{
  "d_expert": 128,
  "n_groups": 4,
  "vocab_size": 8192,
  "norm": "layernorm",
  "norm_eps": 1e-06
}
Below are experts of layer 7 (counted from 0) of a mixture-of-experts language model. Rows are named router (the router's row for the expert), down (a neuron's output weights, with its number) and show model dimensions 0-159. Each number is 500 + 40 x the weight over its row's rms, rounded and kept within 0 to 999. Numbers have three digits each.
Before each expert's rows: "comes before" lists some tokens at least twice as common just after its tokens as in all text. This comes from a sample of Wikipedia text that the model never trained on. Tokens count by the router's weight.

# expert 10
comes before: "=", "\n", "\n\n", " The", "  ", " He"
router:506558518491573486409419485513571531545449575538466473429531457506506501536542521480539492546521497475518567516510547505516527540548512545558520537492453471520515490585496439544484500458504447477445506539563500411581464489505498502504489515491538499478550468454506493477478464559508520406497455492433517536507541528509522523516456554480494484463396471533435531491505510491535464428453554549558477530556507529497503567561470461428445463547478545505549437558487446482486494493420501
down1:501433517528481519531479476534544533450523472446506476491513493522535448486522510480543502511437553433509501515553489490493582464481477531477556515504482526534560451519471519512526522526492506494373499476464523473494499532541498464507491529503552451513510564500474516508552502502429388495470507590555413460563484419494466466506484507505526472524373459502444507500599582436463488539493504451561460519570459553520429564496591481561530497502446513506532448494520526490491498494508556
down2:554622543533537552554557577551479442470523455497414477547476467563538511478511555531495573522524537545473473512460460465488437475449456516483532476526518477481511492475505501452497501473472568471464494561522548495493455446497446515560536480564532520462536467405454463455513551536498423461508544448564496460507521471482492501462443478507508469466563516580514510505520500499470453457514408465404469536518530455520501502497499497464432499551496466508464494446520495526482512487601434
down3:491493551518489511531559499421536462452467466486503457472544511526459476556497548504505497556460478484468458486504523576422484498475531523614493509507537414511464533563520481437489479579513452454445509524452420428504463520468472496433481448568481549460488458464513452481485465488559534508547471567494473474518522461583538468538458520542542523501493530513523436497487473489408420492452524539479455427465508505429454470480482408506473526452554536527516476457433519494507508553448525
down4:537514435530496504492533493535504489486513550522537495480464499505520489472502454552557490483450465509542459417483455524520482443415545530518465497435539499472509527599540454514461524438483493410521452542502527506508496488456465535451504501488501592483505511512533628514461497505512522456568479498529506400523521475529538520528476492524514489493444473461525472522604509470474499537479564571478433450488448435513516444472515560402431487563491570464551501465525460460486555575534508
down5:493497505482576427506510436463486464493457453433552393497466446493488512523465500510515493511512433425528482536442430518492495480510442475458446488490456476472450480497501463496416480454511559488498465490510467501460513471507494486503514509446504456469461500447445414462494444431469497531498447453454524581542473445431502560486516478546469443416507458503444483490471499505461501538452448520450492489385473449523507485470474401552470424541491459528453502466485432454435469477518507
down6:451547527495504515440510501432471396525555465492512520521448526470507509479542488516451536509513542468475517405556499487491556498468449542454528554482507477576500495541434575502534480480447495478482509492484466507477505512485524505497515493462550557490448501477527514488399594534456537517494458559465577483500546516471541563519471400512457511515580544532527535449505447519550461536488533492528512470450429437543518619487532454484458512492476488563471509533568509519439474470579553
down7:446417511473490514515459443547473533387523542429505550520465563447513473487543502501440467499489516457503495495517572460423532458517486473536533562510522526526563524521534587495514531545540537467485493401512532488521503441457517474455499487440504505505563473518482542541455451514500520550514482516526480498481425504511447503552563452456508567530519496462580473510424458450429527501477515509546507449483497488513423450482572490431488571484571518557549483540440483479520419486542504
down8:527468512568513433601442467456493520486433440471473493542456524506556458488522532506517492478480589469507454523599458534514475469436519490510483468485469537449495558463513461495494507575490525482447580511524521493473470560481476534500465443544430521466534490574512484554470500543525467441436488499491427580442505554464482509442502478524554517489500521430525527458452502439451520483521438428508508456504469528513483491496515485508503518491505391429524427523454539464471491388522495

# expert 13
comes before: " of", "s", "ing", "ed", "er", "ion"
router:502472519459500528521479542485547521565432565501516455472529533531544450480548515505469511512475519469517461478509457516505551505538538430507518580543517468502513479554493585424507512493523483503538525487474435441554516509497501470500515494505546481507549434549428482489513433483513476504525473495484578525493558474501546436444457521476442530486466471480520496619475511542483466467420566538543432521637480522439578547488502494499543481490474591517471565463534450549591533518512527
down1:478580513447446539509481466512519509448485460512528529468536490497429496516487482559480527465513424492513529462570468491467495507586525479493528464455616382452547470446505536506472523555499460520530497570496544508469531502517488433469475408515490501605494455465487494507520553568497418496473557512535478430445408519519528524490536511459546504550499463530515496475552462496535484512493524455562510519399476504525504469517503472497530439458453579432497496460537563456517540464516518
down2:456549452535516504496455555573508474501502507449545479624530482520571477435456437471509550495573484522497499429555430535584504507502611540402458522456496528520461436485522546557521521502537485507458558460495552497577489552451525489475484456526524529473503566507510528493494532448508547477477603452507472484514517489489432490448498461512504458521536494527479536519483542524558470467472511480392514463505523524514555512512485522505583534513464486512463557487540477591503489466489468
down3:497504561549500541586456475480560478490543488528483479504495516524426525445613500492501523562506535556444533455472454545527500458410451567528525481505486483528441479481445528509484402516500569430516461485528512492455530551574543501448523459540512490536482482466494514518619583496475531496522491508502487479524523485473539552498504416453487501431551530440539541544500568550547498491451452478464525453535490433505421481518495545525452508541519553548521502478461467501539484550553462
down4:452446461486496434528462518527482568428460500514453470522447499518469530540505468498486544526457458498508531439522492601426578485534502516561443444496527483451507623463534471549588514557508487410470527467470534512474485575441502451509507461468536527452503536473428474515475450530466521501492511498497409504506537560489522453488502480447568465489435526549595517511504500457541392478498483524457479553520501507470452554509551475494506495472463528506514520539522504508481532581542458
down5:454450496470458521515539559523488542519453521453477499559490470477498488457495527507531468508453475514508422444439511479510486470514493548505404533556490438419538505531448612497545477501498471508514495413493508490530540474553569521547462517423517462495466486487509592453569525459437485517550482470556527440551470445523491387473494491467487525498508536500534480447470445517516533518532611518456459532587532527521496607473503483498521490529476535530484543533513476502550507549578488
down6:544483547485448539499554559461509568448526575551506456469567502428537509558464521562503530502456490553491448477417548480488510543452565455466523500466512459473491471464511486508493479459499544524498458510499505485462561451462580506552535548526525453497556459548534510447496521520546456532462617537524537468502449517555524505544553459507471506505511521507385540522541497503462493529426558504491439556489550540456493534519537452546503420482519438546488478503402512483514439486513555
down7:487509509484510543525479573509447494466548576537517483514509486583559534380559545561482489524440537564469443446430431495523533520588440511451484525508539469457546452464526513494521507504517436474517454427535517521481545470511507505527450588515530531482513512504593501509539490521497502500478555601503522485527455489513528487462499532436546558476537481463515543546446508499514504402470533478465432492577508545486439484475514463608513478547484469521511559493514486509513552474500537
down8:581507472510469593511478518530449579576497501440548506507451493473524506567432456534551453432575499458520533524490497477463514458465540478508537533466461478516479525484524482452474517526528520474495548452559478466515518479530523498466492556458489498490464460509498483470486509529529442496440511496436501381424521413499503527538526435584487468565497552463479479455444514500521446517529493437526525512551461437419558544495526547498532463432528520504471548412522595540535508459511509

# expert 8
comes before: "|", "-", "ed", "se", "it", "rib"
router:496512485450522530485534516450465573570462557469447453502523459530577492398512427455465486526545526476477528489513467466536481469484488506474510484600493454482474491529497560555486469484496496459450478449504509454490442545494496532504497466472554511545534397420528550502553450456505527455526539468461520486578540508531527506481560516483530450470493505444490524445519608546473463493459582572439530465536495461466562481536504562529470501580579514505528539498530476513495586538538507
down1:484511494443495538470505487502481488542553462546489491457460474517551493400427430535474571432569470499536469477532511499530500451517493523486573503533480450397492452404510501470471456496495470489448494480454500455494501586496556408470578520534529420474500534490477512453513551529489502452459507526520493425522477503489441495552447533554534435560472536556519492470563476517453497518492455558403515468451500504488451475534534524538506544553522491502525566536555455560468477450555486
down2:443514476512427493515484505507441494524447481566496499471491531497501521501549500437485542443510591494543557556546584464510479484536546412517560474507471465439483478503526445462411519461474466432571552496531443526492469463513552533483516491502419494575470547505510526478551473499492518471459470506567517502548517575559525482394475563492579539493476462487506555430458571438539490494493460513513541478517506502534582526488511525481465431497538462563562448510514453460448468499498494
down3:484484515411495551486426465494578605483477549469499540436441390496518428530498498517463496505492516520478517454419527551457549537556509517497552458526459485544522448566516465496542520540488522506522568474492478517576532504509420482441518501526544495448487459440485432444494436492502470519473565475479474457547512442466530501443470570451526477513446578523503497513486544498591474501500481529492477500530592472510547528454480546501462451520537530547521547539475513500528451482565554
down4:459500522481445500516482493502434519484458464475530469541512435472517543487463546507573505535497546520496493450452482564449491463524491505569477449523538495459480477467467494558480475589490505573611505418506504523524448503490487494478556497510540505500544530526500513475538454563548508541455477495598467506575484512455474545515576507505452522491550528491437467434496463393489465527456469495581523474528617471526488471444584519431480444509471535554507518522506478472529457579494447
down5:471515441515496479531556445491519439472466549542557453457548523514476491523528431516519559453463529535484497531537571516489508486488495523553553519396515496452550532586540497481394426519511483458491468524483513491461511516485522457494491587444471561519451534529491480524491525600526539496522485476549454514582533499529485535607573469461505529481502463486496435543438516520496488500473503505479461491637545497583468518507479468455490509482513541578543439493540495495545498551497478
down6:522460426462456498455476529472526496446499501518462492459466470496559533530461503565584583501555559458530505498489481480483447464558536483512473585552481456469458503529542510553516458457533554518564528443486479392499456446500537465525486474498500495443470493470487523412481540449496555504471450502504482491465515485478541484475595522474462482534552508567532455543419477515520484557498526502484519576530551453460451492549482385481454534490471438436531530513459441508564517489430493
down7:537434476527463518505516520497501507401571535399470503488479453481519474462495466486507514538440444531462486474542505484490521491440430505451525493514466467484479442481576489505532451509425517454530481535527476542440462534503524471492444478525548498455486465463421453498516462519441525488528475503486509581488506474478520548512497461530541514452562538472551517464540540475560420580532540464443522520560567467524495450474508559480454553521421520446442515402569565447455495523572523
down8:507423515448485487549480441559476511463516459490441480548505420480532490591487477499487465514552506528506421503511466478579565499461532466491540582435507499455518448514469483500519509504605481470547456501552534538500484520538516489535490479518458554547614488505505440537566530533527485427511507533474503493517408520557511518580561514539504529502546515525534516513394577524468533490491479578460495450506551501498455523448543514471518512547548431437462473479510510483526439502557527

# expert 2
comes before: ",", " (", ")", "'", "a", "i"
router:576600533546505466481486537462513506590471551506524477436536418509499501492519532487460552517493517484469522520541544447577510520594551430471481507492466492554502503529506495495506488504499501450485464504476517524529514474575537488523555548540549533492536505517541534428505460521449530530409508463465554458441525583502517523463439538487472514534376424501515493535549502432529510494465494506600547426509470516490538480570514505474543506501504514488498505492532469498505574610435529
down1:555473471503439551480560553515562528520532416598574486516576453546494484423499476474447490497538493463451496477474478499496463465510561529441578510574533536570539528454525489494603425535450514495459556482522472497518475468475553531486460487475491413472540440559508500513496537443477543569545521502482472477454491487466601556525468504465486426513499478530467476556517482520546502457531446532522498430536532533534526478569475551486511482571473511541485470532481516530496547512458536
down2:440473443509472538512506499490454535567486500484519471495434585526522517593537487499500481503442494413491508477565452475494526521515466512495573524560429469453462525462512502466464531429565549429509458486513498516498475484473543543418496512571607434493494471469462485446501511554478548463467477559449583432493522474508516512585493493454600490518533604447424438462499545485527514525527505522501526504436487484510554497459527490488524457470507503517518498488506499421481495449534555
down3:496572530497545444477527505511511464516470524517500513497579494571473553470488550565539524512542519495456410460446438537441471480437453553516510492563505558506528447467471520463511569509448433536501522433463436494547555499515484494583539493477487505476440499505588505465501480467571454526526487462588506469521530565513459490544524458472568487444536539490559546436547494543464479557545486529476478538458496492502492589594509511492499516565538505507528438523510498466530429578496471
down4:530472431505516511546477503502454583514456529565483518502601456439460498411522452512443461519523494550529446481532465571548435577547517472529582464492486528501499496408524478484586443494465482478523504452526512432454467496519461467550436418547439454532510464583470555526456483444507497540506505496515499507458434458512529444522476487486486418526523487468489474517495495457512541471461523537501497508516451495472471496572468533462538461555457510474434473551522482501439539553434455
down5:504531501474458505505521431537482485471456483579524536484494468531470514387531414502411455500480474519479492481558424458535520496508523512457547518542561527513497529519524508480519501585479403509484466521463446502536477476451536500444489513542552466587531550535455554452487562484555531490444482510500515515465443488431492419447513493406513461473476429476440475545501453501550491513499500453510512474572452509454500413498458549484539449495485437447511529534549446460463519518453439
down6:425521556427458538520504509533469504540533568544457447523526523512476480420605509488416517490531488523515417487476463469525446480562608473564550522519527539479472523480537534489459511580504550454567521479505486440490458480515525462472473508549462481540436542536507517486522547500516552450516442496457493483473532471516545587537449470475429501522492527534459487487492570511486533476576534530561481474569446441453563432563527505532478494565492482530485542516464560554505486527494515
down7:502499475515572527508517507428482462535483478450492530453520505513486533491528552466536453475499526474485459477483462440465520499543481529466458542546534484497508529489538481468580569526583513461495540451472416507464447506494510538515594517516562450493542437498502436384513583498538499534466466532569545436480528394481511512476436506390472467523486535511483517479501518560553561512584501520453526546557443556529463433470470483545488544578498525531490555467502536452505489500509500
down8:469431523446527492489459555527540460498514560572427477424479496506530471430547537468459480461520573539496497525473523512483562468445433518518493512501572536605457532471477493557497441599482580418414515544482495518556472529550457479535558569537501551497514535479545486448464490426498549530475496459552495551545489493579487482509555456509507527520548531542545504461471537517467458474529518503506470513557475465436497479458485552492559476507493488486517523542524422502499536466452437

# expert 14
comes before: " |", "1", "0", "2", "3", "4"
router:555451502465495469459449576442528510484493526484522430425506487513499483463499491479476501432505429511532505486512542430540445481493507465544528519541511523563554538524488502506502466483502472504452472515568512520497409482504498471520437471524571417542525512450512530503468448576534451544469468463529505620547529544493524472496526565527521445542467516463466516562524508582559485506475453488499495397528537525479497544631459504465464477525560503502480444491562472564497542524425530
down1:525481499537426459512501538552523518474469470486457545554462493446508526480504514498484506385506507500516436527561462507556429532482517544543563480496544517499472507426515470547560572509427554460427509547471552447523433552515496516551478515489394561488465438561439554486465592480544556402489498524504546489455503492449538468563495511552496491495533536498509522505492485562474482496490480411522481454477468566499489505548543452447512544505524527525465466494524563584505546485494523
down2:447488543480592535462452428473514550413487495547526514479502462480577536515509421494450550552534552491487438468554551531494551520498523522519543545341546559542527518567486499499467475522501478517492462469601511526492471498538467517442535462532535470546453557549502472547495451522535460475534444525474458483466506438506522509488492493440471432455493536497484526471495508500530398514507451492514518448547513504548462500510415533527502485507618492496510537523525543496524501471449509
down3:568485516464490585518503522451548455531528536472401489547551515527480525489521503495388459490465493479453516498440506490462530546465429536463550542523481456618508492519534509480445471500455472486494476505502476575532439434443541539555541472465546519505464533503599477431489473527480473491516521460562531496547461453448534576489456487491543529579461499547485531467519543552544588517577577474532503445459465508526516470468465532547501489492485479560540521462444524523503507466522518
down4:484511521465519523409466512493478540519472509446540513434528491493464490471517469554582473513471580490463615460472528458462514449534458533492497488470486447565531444493556536566487472574455480483459501481500399469540517520465454490454534477499520457430544516571479440462500474486510500464522485450526497518578451518512495485526555472412510492499519481477444537532508527441518529480478484445443485470432493464512562551506412531578516448433549499504491571497468523475495552538473401
down5:497491522521515545482462501498479519559525482445513478456484439486452475485488433493524469468519545545554515486450524465477420453503476620472464498532455544565482528531485457486524530465482453472462514517428577544508483497489470445498529501460501509454505538469526529556520519527448549478588548439424459507525482454535506499515438391490456460487536449442456456492479562501491501552466470440471507570526425499548409505502583450520510609497466532477517483559456447483551485462501501
down6:473511507490477528549506446504510538476553499551476486498501528488496450389479473531528482542589508505570478509470557502530458498522430583491518538432548439487541435512506471575540463491503531534489535503470492488514462551483523457519523463472479489506504511471524537532416437533459563534509474520600466468475565514486561471552541479470488503517543502469577412455534482556447506490490510473513551523515611500454523488529476473478544486457433450503609452484393543513531475499491547
down7:530521539447528487467487546550500522564478451513489468520569519439447498460582454439517501515434484493552465486501491520494438510528421495515470556526518499440594449540554457486498428518459537460475514526459469541480588477568461587480487535502498444445550442548528544439445547546516472503497523465486534485506470534445491492561447513484539429515510560529533465481444546509465475464434536509437504454516471484547470491461585469451508464539461492545576479495530520469540523470584491
down8:522492483477424508404448474545489516506481418521526515510498477529481510522622603548541521542485455589508492536509520490521515490457552555504511529517489475485532459537570440531538469489537491576511432529467435481458493492487576541524450522470488562520469577483457425490488494463445442474487474550436470535467520482465486516507478520445437469521532532470401536528534522484504504449472553437530450537505503536441436531518463530468504487571529468438515490538435478517518465543537456

# expert 12
comes before: " the", " a", " an", " his", " be", " been"
router:529556514431550483436462548470528513507517542518471524480506494548534507477542547373477473470494512486394480533521543560465453572476547504515557524508537541493462511529553489513485529510446490514429556474467416453511426519535554435441469503558456554517498424481507496441514485525498520512478498446440503509499489485488493468473485575545505492486486525539453555460544508574465444458501441555562477503510534534541533549524543498449465488539571462540499563488577483537482582533456550
down1:494503494504464489482458519462536439438500413555590572498504458529474509558518577438513507555583484503442487513466436508455588468566484527482509618446523448502513504519526548515445456526512452497489529518491451431518455577522500486472528439536375511500494485523563530528572482483544465438490527520502461480522490522508476510483534519521505486529457473424509512515479481459463530500469576555537493475524481444518527502513458455453526414474450454529507494457459498494515410454488525
down2:497490524463563464483531471568458485414496502529437345521523577521536464472566509554501436519490494446469470454470474536619527536471446491487534501486480508497481496454499469504522548452512555527473571516547494538528568537545484453482484416529473511460481498532533530498482471556527513498488472504404472514470553494513455473499516547490462443499493485501504507515522483427508509483429536523482462558546485449540514450489381464533496552455413439512500509515426498480535521498488457
down3:451516507445457556529450470513477491561486545577377459513542546531480554527543526491475543546492451500526545511464454502452429500482513464420562537540485451472466511467411558427471521519567452497538544513593511541512490462473512484526510521511530504453471491436487508455455454471500513532506462461515548485533531438429441491519575531467542505488479494481462541504453517553511484502513493451573451492433484417462492509387481517495477537485439483448469470545510455506462543538462469
down4:501581563448467519518488471545508528552453524493487482564466492543608459446422476526489539470464442460515502498498531480534526481507438412478507500532537435433543434507452518511477570547544494558553491484449524481509449579524487486521509489494484482512558508422491540458436554477523508468494500500554486483509554511536470536503519523504597461501474514418414446516525494554464429500488495488559417512572571486540558445492557478515457513523497523564501470535571476443519489485480486
down5:568500520440499556493461483478467523553499467442511523484460492494508501457530485516551498517497576464500539525474484536421495411518489468434491450489461424552562498486446547589547483557469495519536507433485517527531479550522496507423435513446522558439409565487478492450485437505475444508416555460480491509478498526426450505511476530543436528502511574424501562467559521503505519490481485420433480459512504481524530522548535485459526552518425491523545518501560542587497507526455517
down6:450506507435462470532441544473451462445483566489519453544466513516499497488544534554435472542536435514508512493447521488431451526422502491478479468487427526434415505487521498454448466481513450549481460483501493496512419457440506512515488522536503537462503519482528499465446511506436491429559487549514655536555508567529547506471439455515460510507528431531532505449565536471526497436506516503444475460454496508470522440511520506547468446479570440522516487602440548492516524490478530
down7:521404486467514463507536440573501550553524482496500451515490469563465484495439518484550490508482541483505419568506461527424411510426499449520468519434564520545436517540509503470462519537524452514400499523485490529466474450502581457468544554536546477508528464470511460532528544482469517542505494536503497549435577496549473573519490473510497510550488535467469510535564550470562563515541516577492497511498500398439504386542463506451453493468555513503494482508546460465465521519501491
down8:489460483483561534492481454474445557450550450464566565483495515443509473547508523434502466484528530532445559484546524514459482472518521586525402537397475575467516497486465546539478535405430486519484509468570455530523560495497565488482500463538498534509536453551529603524459522475494577477480545529504420474494539472446508526477516477490503575506514480498455467440523539490518482459473553550528471500417446496510549501439437500510496486562524507506548494463408511529452492507542506

# expert 6
comes before: " |", "–", " the", " to", " in", " a"
router:566537488521473485498520540456533499550517438560568488459561469525458481484537606496419532489510516517417503497473485492543487574514493488498521586554515485466490505556548546498493498507523431538411493489524485459540507497541500495547567436468535553497516427533507488494459491488540454518510542426467558460445522515435526462486449564574594513454464483488435533514481478513559551484487487525576449501554528537470524568518440517481497403539532474523536518515540536539533493534465443
down1:536509480535481440547472463531518546494511554503436507475532532413467484365510428475434479410486528505569449471495439493580502495487526498511500490575533514559495497487517495457568504520479421483498486551518461525504525449533471466536493459451529444495461497569483506461557532519478497477499439471466557535491499479525496487529466485494550476570462453547415480478527526547427469497508423500527455436448517490461502415527428478470452500515544532537526513532525520487496570586437456
down2:524483505450474512462492501546510507504422593558452485481494519579574558478546484530458478471507475487493497438578481466402564463512520506527497518491477487538523496387484526432456504498523484477516491485485474525560529468456476477512575476538482526503534594456481486434459502484561512442494510456480536447578464570508428532424496510460446580545472519492534499496550514564509483526487561507416564607499479461541501455502453422490478501512490521542481543522561493523514490472504477
down3:502536518472557488472502518563475507571505507519596517572486479481510490510513516441480529537542479534504536533475528521528471499508512511456533512467507541426505520487466508526501522475544464490452477490409494492503480534543462527527496501460389514527549537536434507488459549544505434482550551481484489518521487559494548547534545574481495514531525479569538466502587423531558536495468516460493483508523543493497501494477565475510458495499502459394523514539540487503519596570364643
down4:507450413501493452528496519485496415493459509482541576535550481603539506484478505542463561539591508425556447466525511553463560430549519489553511475482473465486550498429505556484460518485499536511451540475537494469515527393503436446435475529529543457518476492512514487465520527506466558577486505510531505590505501507479445584505576504482461489474506545414500510533513497460496385424516527512494544481477514465470539506464475491430507516479488494445498537551570470496487521500477464
down5:520495493485492525566439517471489472456497497543474464454497408520482449513489573476539463563444482532520439531478548452550494512534543484516468478524460501468446430523529538515543482486511459535480524504512552501475479548529467530456544507528398475419545562470510520527530498538564421566565569533472527474447506521457422533438515460518550562542519521456490572579490537535428463545541537566445494504483586458569466488473472496497502441553466502510469518458485476479482517549431463
down6:516546489498460520539449477505467477540483487507514495473548505515506521463499465444532499508467406502571438484501433576476497501506571508525568491559496454496513499512545500479587447470562509454497503470525562438506509484493475515479430497481525491434484543582512501498545454474479561537463463533475472488545551493525492519436521471458429435516474513470500455513458497461465436566508522502519499554491506504449453515520491514463450463524485574504402565617621438537431454543444510
down7:438518442434600599513445534492472547412464544540532462523485438543504499484519517500517500524470540536493524482448462500491503498447542474543540617498574549496454468491464432462486485527496499515507497505498475580531478447471563511524488536511530460483605472510483597452487491544498477537518419464533444456469532502516477457500487536489525450442487496431508440463539460500498483532586521494505589484537541431538552550493569488468473459529459500482531473480515509508483518449451542
down8:445543521509530465527470457562558518523532453531476521477486477433488535472504523484513492543519456423486447519513509465414495443531469615487507500571515571491452452519502481501533525537524572529432479409521538544542501481540517477550517562542541499482478451510475509491451429561474507483589455466496503493478480513464465468457495496463449457532446460472443483443488518563488538549463504519531600507530534515484534524516622498448491498527456586506511530498595531491481431492535532

# expert 7
comes before: ",", ".", " |", " of", ")", " and"
router:523489516509470510468488561480485476574406594467545493452565429506519545505561583515439492468515438524503484486479525485519511537553549403491524534507522523545536523556523570506537443440499444427485503508542527465537491485523541463461496567545510561532481532510541549456500478506533497537451507477484587506468519527467518485462471561477471534495446430449520493578467467448524553507495548510553463448540489539494539492597447461435572455509521496472474528481548483554494508585482528
down1:432488538490538431487523541472443467496466490607484521433505436472494417514501467534493543486432525553517511496450407507478542474530495457498514491450555520501463556546504499469508488574481508534478475453535470527517470436584495495479524491548470502486553567515452509467518476477455513528558450533460475475529525523538438524466494502451508502508481561504490513463474420541574452540549487511502537521522536555463522519574568589499507484426469527569479480564502429545556473587496584
down2:501512445543515583493476511473483476539516482503505503517450431551502536576473478569615443430460480553480534474474492528527541513454501434560408464470423465481506548470514478505524480492513419415506424451544503530487495488484544496456477496527541472491497543498505432510523451482481502551480463442563498476461493530491523497507492528506484511514486561647498541568563432483467486549473525508522405528499513452494510519473529524521542487398513490481554480478446520434471505449532500
down3:447492483457573503507525518544470558494483460542430438481519480457479461555522426555464434516520488548464495563486459494485493518429461515542575492568448518570469445539422449422465555489498494500561445512502447565466546463512463464474505517496537557480533535459533515440543507457507491464509541520508465463501472468515492488553508522509532520517493479561484425496471373545501498536520465483572523506492442507450401487539524506530504534512499524572523459530393457469503465432490513
down4:429441521495503519435483479476496495474448523514386485535478525476548496435467523473565479429499474572575505562514520526564450513542492561426498513499498569455465460491502434570495495549471476496538505542484455540506468512509499545472516519516535554509419569474451501518480503502559454549439492467508464504491490500536477442463578521445548465553468466454525482487506465495543594533579502450473532528502521429507510520458512477500394525422551548540556536521524501483565524503544462
down5:511465473520478555547496451472468488531441453460502546473460526524517540480535551588512455472507518418507508555569536542473549423475469526522445522520494550516478440523547518489563492635452547450486474420450540452539477461438510415480502535478529450508471449509468517454525431467507520486512468572477524404484551436493511503483509424467480502531481495572490449508518542523520536534484414498529478531463442490491550437516496502499472483509595461500548481534531527517512530534473441
down6:453511506519491492492513516476568531498568458467419508506482519541485467498527560569470507445484557548531460500446447453526535500418541431493456479548513464449492481515550491495464504583547433540490542443481438479478568450488535520532470546515474478541443498528484476477449495477533477533489514406486497518534480546481556551446495590480524421569579511503526497473455555579527477508483529452539477503565524523491467528457464485573413531495568535462414533502517466507542514485470569
down7:527495473483523583479523470455549446493528544593556455465497493441468511571481509512469483471491514557461420433507548517525532521591519518460445452460544530531482488490530493493531509472492395486538512478493480518560435533508486433484544529462506518527518493509440513550526540507532535484430502424492469497401516495542456499491513512503458512563507481478490503521505496448463496431560550461516488388520531485492503466515451427530536447555523493473514493470425457521401507555514612
down8:490453511542547590462433502563513586520475523510508557495492487433484527464510576529477495498465564459576534466501531457543517479471509526465525591477468574554466554446513496522597445524481511477495503497529537536542458493493596490491487486506539438505520525528455543559553480478485584487451529529492501463542542481472534506455507464520440534488427481550474397489478481452456451469514557472535474505562469526444498389539486515513489471485455482565449523545548542527484545532488495

# expert 5
comes before: " |", "-", "  ", "\n", " 0", ":"
router:534584401499525478494454548564493534558493501448592528496487415517496498483505529417512467517460434479498549440511439451509499572448486509547539450505498479534504488578443532468570522431484480510517467567529472541483540502528526533474491466513526501478498457479517557494536441473576544461498504460493486508497549505534518483434487554484528471516479536582470508550470453552540467492449584501496453442535548505520538488557458510473535415533495559548520495432487445583483570473508525
down1:480490500538563540505490509557494441506529520540517439529517473432495490437419483585453404554452473495511471506491496537480606444489550511491469529453548528483492439519451531474528512447510531508471531493457444500576502428487482595510487519486544460536474522451594484471425482461469454410483560501554427533461512451491511499485529468596523492511508474444505537523501458561477485510489473443513416543508549538519492572522538460490526506481508510535467496471525527520515444578560512
down2:445520500479478522572433493476549537542627506455522517472513543427435468510506519469550536466468484512518432450515495442509459522459499533565532551419558515493556457502576439423434526570485526556503494572480491543516513483503509542539570540464515498579477543503550523466520523566494504475430525590522487548527464442547499574474484481496527520473446544493494476517465455508595538553491494511469485506512576471520514514505531501550493516509545537446492579464533539512552509479505488
down3:486483538447521506415462420524447557506499544449554459528469463585512539537506561488565446471450509479547441494530453542414510515535458471458523559538584533501520539488477448490493489492572500553508550483487463514477402473499543480545540547490545511526487557562506481480497485534532451502507603546489500438488486449505468517480487542499551446469563498555512475522537502492504540573542504542447448510532527494486477517513520504504440531516549524493474457512424574472613449451462517
down4:570559519516484511435463501519429446522488525500458551519527592428458593496548539508467543464554516537525449469478419479551497499541460480487459522457544530476546523561457439479513454527495474432495475428482502513554487512512513519516447572524484496458459511587542500522459494561567489536525453537507525442523495535532541444537445462529603498483485499499505473466552484455474451509483483517481516552451553449523454565458493542507581462479496538464511470415439441543492493542539477
down5:408522516467487447422483465526550451474494529495468451484570473441517493443496532534427450555485486477507516523509554468490512521504492580567467529491513489502448528459426473498547553535499562573566477595516439522496531544496476419541494527466502470467416528546534525497460477550524483488467480574518486564558495475511517512540548574536422501584475458488451519486479511423485506585509510498484492526454510503468485525537549500563471559443496524552450577450479468505480512487565501
down6:495464504502540477398512478473470511567529449530516531500574556570517544541461466575482479536465509580471409485535559537429603480488547525447557490460516504458504551476531564439523496519512528480480475502496491446511493497478566497499486466466422494467507574484515398474565428516490436566533478468489517470476538531489509512584496540485532473524506476465531460485451515451522486450444488477524511458505458499482481549504521509509546444553511559452542602507523480487423547557487494
down7:493482474509566504449462427467497501452545558523503520555419528513478509401483535492504521528531489550444518538485488511540511439575527516503510470507494440458530439538535463452561543534485449501494529542541548563475489466431507550513424488528441482513429467447503621541464531471480496524478526535522492535434516517451481519529483507558472496499569464475515425457486536460386518436518466495552469425500434475484496517515486444430524483423448536454531508455536545524534470508481506
down8:496545452615487443544517536523562503550493436537498474465474566567508509582453498456484515492441550473505443513525511554505485554501485517547524507548557476432469542477516487484450548492589510535509457458540472581519516486476478500565464514532500521533522570470536494532479442444481552467490502572481458563439529526593516456553537517413453534466526558493488548523459403433513466491522500467591477516551568485534515480499464536525533444517488495493537522516529500518541522533542513